Weights of a small mixture-of-experts language model, trained from scratch on English Wikipedia.
Training: a variant of SOAP for the experts, 391M tokens.
Below are experts of layer 6 (counted from 0) of a mixture-of-experts language model. Rows are named router (the router's row for the expert), down (a neuron's output weights, with its number) and show model dimensions 0-127. Each number is 128 + 32 x the weight over its row's rms, rounded and kept within 0 to 255. Numbers have three digits each.
After each expert's rows: a language model's description of what the expert responds to. This comes from a sample of Wikipedia text that the model never trained on.

# expert 49
router:178177192172143196126109131101158157177121130088103179113118157076105102140126114108173111147198181157143135171127135117125113048081206106135132133136118114179118131128107057152127130122170110098122072123145153096128142147052103158124158113076110115082096136125123136073135126155191108052102114128114140113110110081122162155142125082154132115179106143060113183118103095126145106127123
down0:098121110113158112131100157097126119107122125149180168133105124131144143095141118163104197185156125123087161167180087121146133090212079144132075072142133129156174110133130048161134169123174126105110135127204136087113134120105074149141103163184180232141091101072128165107175123127133131105100123074152117168146136090135124111109115125111158084138146089108108159136078145171149132064124
It responds to: The digit 0 inside years, dates, decimals and counts, such as 2023, 1930s, 0.76%, plus words like century, million, billion.

# expert 36
router:160125100148123136103118166059134115111194143194090164136158130113142159100126073090186111120131194099140094142131085122112126091167144086109115105061167107107121193114121120170169150131122128165137133106101149130132087150176125144128099044153184148168046119134199068094087161183189101127137111113099095104131172112126100105163125138146115160126107083098078095138142176132117134149146
down0:110055124097103112133152077098138135116166113176137124121117139102117129095142134115159094180144116108134134149166126111148137088186160108128141083114179107175106089114085171106139156108078165086073104138123150087205125100070095154202151055135135171153141116078138161094161147139190088188108168092152166094090115157149110176114105142134102128100068088193118161094138121121157122176134
It responds to: The articles a, an, A, and words like one, another, annual, plus capital A starting a line or heading.

# expert 11
router:114106106140160085136135125117161111101143153133115105046108125148121095104129045126128130114179153138097147098056083180141176180104147089103135090132094142141126122126118155142093152072086102164108152104176096125063120152111084125143069133103122124100137092083126157098180127153111141063099135144163154144111172184169092174197147161141150142119095138113143129197204085111072112159131
down0:148123129117126144070193141120100157142093102184106099130076155114179124133108194104119133128145101169096100120151108136178113142112098135079043089126088163115157091136135083094140201083127117103157156112144112156148078152151142185171129143151163112131127142091164125088141145083085081097173195112151134118145121111095124083123127069133134121123125175007098154138126096139113187141143
It responds to: Mostly the word the after prepositions, plus The, possessives his/its/their, and en dashes in score lines like 2–3.

# expert 56
router:129159149095127108120126139096107095074235174071093116124108154097107110097110107112155143160108159104103113197121195196129136208162168162093102129132147101139149136092146151177137146099170101084084117219127100148147169190139103144077127129097147137145124189113075162079147115132141134152150140151150084119111128125127180066125118131140131096112108101169124142075102131129082149099115
down0:127103093150140153097080110104092135169066075126136128052174168138129139128135123141156142163146091102136187113146095096183109127136173115120142060143112082101105182133088067125123124097067134080084137104176083088145128116119133162165160113134145118151129044111148137130112132076128142126108082125125151144098109099112131077142128110203124104182084127069142183088089079110164066156116
It responds to: Prepositions and comparatives such as with, of, than, among, against, plus the first digit in win-loss records and scores like 5–3.

# expert 21
router:123137161093108073128177123130078154132146018119080141149130115071161147126140181128128098131098096103129137162209145157124126133064085125155123113116117096100176055068107122103126144140161044170154097099122156057156114160133130189102099052142118126111119105114103149090133112144085148151108139160159177134156107092127094099101098163157075130133143085145139106128064130107125137122137
down0:130155120151119055125129082118135052114125095097142127099196164088096104141154093098099117142167083166173130085148117080179138115121140138149154114104083099168189124073133171093051158190106111120112117118112158154140146062134145131133110087134115103115129074109131189051122139114104112161179154087153128088101077127160107149149121063130111123140063096120071112122111183148123162145133
It responds to: Temporal sentence openers like After, During, When, Upon, plus mid-word pieces such as ist in administrated, coach, debut.

# expert 57
router:139150100048169109093174129117138120077112153145150127182157122128203104153077158158175154169101159195110113168187141149142135085153108111178068116149098113118095132087112137148086167141090117132168149100127112138142110111081147109147106184136114148079167076104146127146124137136145095140105160176070078114190157107092099094209111111170198157114126131127121165071117109091114129141106
down0:126127116125154145152146123165062102084139138151141133217150062143131152159077094122153124112112160133122066141077142124084163080139188179114126120139127122111191082137164101119104100114108071131135091045116157089179097158168118111131128174132177128146153149145108084131108175206150141122091114124133114101143119172162181074162087085079113094163118129098119081099089113132092171152137
It responds to: First letters or letter pairs split from a word, often at line or heading start or after a quote, such as Br(ooklyn), Ch(eck), m(olecular).

# expert 1
router:205124163090100178127091207096089106108107153196150166150068143103159134131107132082077089154087060172140114129150144120186135113121145121143160120141141124106187108093097153122083162138135150107105120116123127105148098148128081134184157182161105157160111126139129124107107100192142099097125131145179107124110114114173122128146119130153185088114204176185057164172144115184143147131100
down0:146103111112111142172123160140137081145091133171195129108131082172133165104084169083076132106130120138093107109103091115101109074068138081146129130139101129104168117167104126142138132161143106186111143065084153137216103192156108049146138116103095124122154093111154133106134154203093111091135133098145160153219172134146095135135106150096141130081112123187082116136138143147079093134068
It responds to: Subject pronouns and relative pronouns opening a clause before a verb, such as he, She was, it had, who, which.

# expert 4
router:114124127121122132136075147084068115126108155118099079141157151167160159077085116135150143097139091124073122117156112135150141116177080189152116112156170117105126142109047135149094203166184149102149122142194066145127126087187143088125139194070159145124120151086131061113134128143131127154116157119173113128062110192120151103106174116170118160136103129090161128067172100115191136111128
down0:137173116180134124115063155122119139107095082156151142124201130111098175170118136160118083111152159161116167140111105144120158164168093045117187183100122139142125121127100157205098129126153127155143098152154145164116131201136133106109128033135075134127165120167132098159142166117146082092132110110070174099168115132129098157137126106138094107178144066164128135095138074154192090083151
It responds to: Mid-word pieces like e, re, de, ne, tri, cre, often early in a word, frequent in species names and foreign words: m-ne-monic, I-de-ology, Albert-a.

# expert 46
router:151166100067140123108118164099181137134141152120118066148167128158098141110143086090156105143138056152120178107155122176191168152078127043111137154095070106125084152105085142164122166140113131140135097105112157089153166116120115135143098072118102111127148141139099115113203103146148144155166076151176185096086113078079150163133102189080098126193171118162132107171156104154121166131130
down0:067109187100167105151112108070153149093163118114098086118126153149166087089123082054086139147213139136129081162136138049095109158142103174088148080172153090109113132124088155146054142179058128154140090100135126153110096128175130121157161138103125170095131080140136132136141119138100157086120105131104149127128150144116074095152112126127143087132077142158117105098068084145118173059139
It responds to: Connectors joining items: mostly and, also or, &, but, then, vs, slash, as in Marx and Michelet, 1964 and 1968.

# expert 16
router:092149100165171178145135141168129150134128130138118075096113148120097119156131126135162176143127144158166112137119145115192055182081110142143148121097110181079138147121167104110147096082144142122085114172126108128117093135137066132190161111164155135121035088082151145192171151125171085138089168136059131126117094123135081112210149130162137115166109115121139091188128135077165078093084
down0:086129116139126144146117038181167100101143154132145143098148179185097132129134053148050081156081115136133157122132096138060138159086146137102130157104117153123159091142142113175115093123172123147120118124136143038195108112126156108078106186101160123150141135133081165145188126094164162113077118137142142175161138139141120112093137125129181152102133157176159139117172171115082050113159
It responds to: Colons after labels in lists and infoboxes (IATA:, NXT:), plus coordinate symbols ° ′ ″, table pipes, and headers like Conservation, Clade.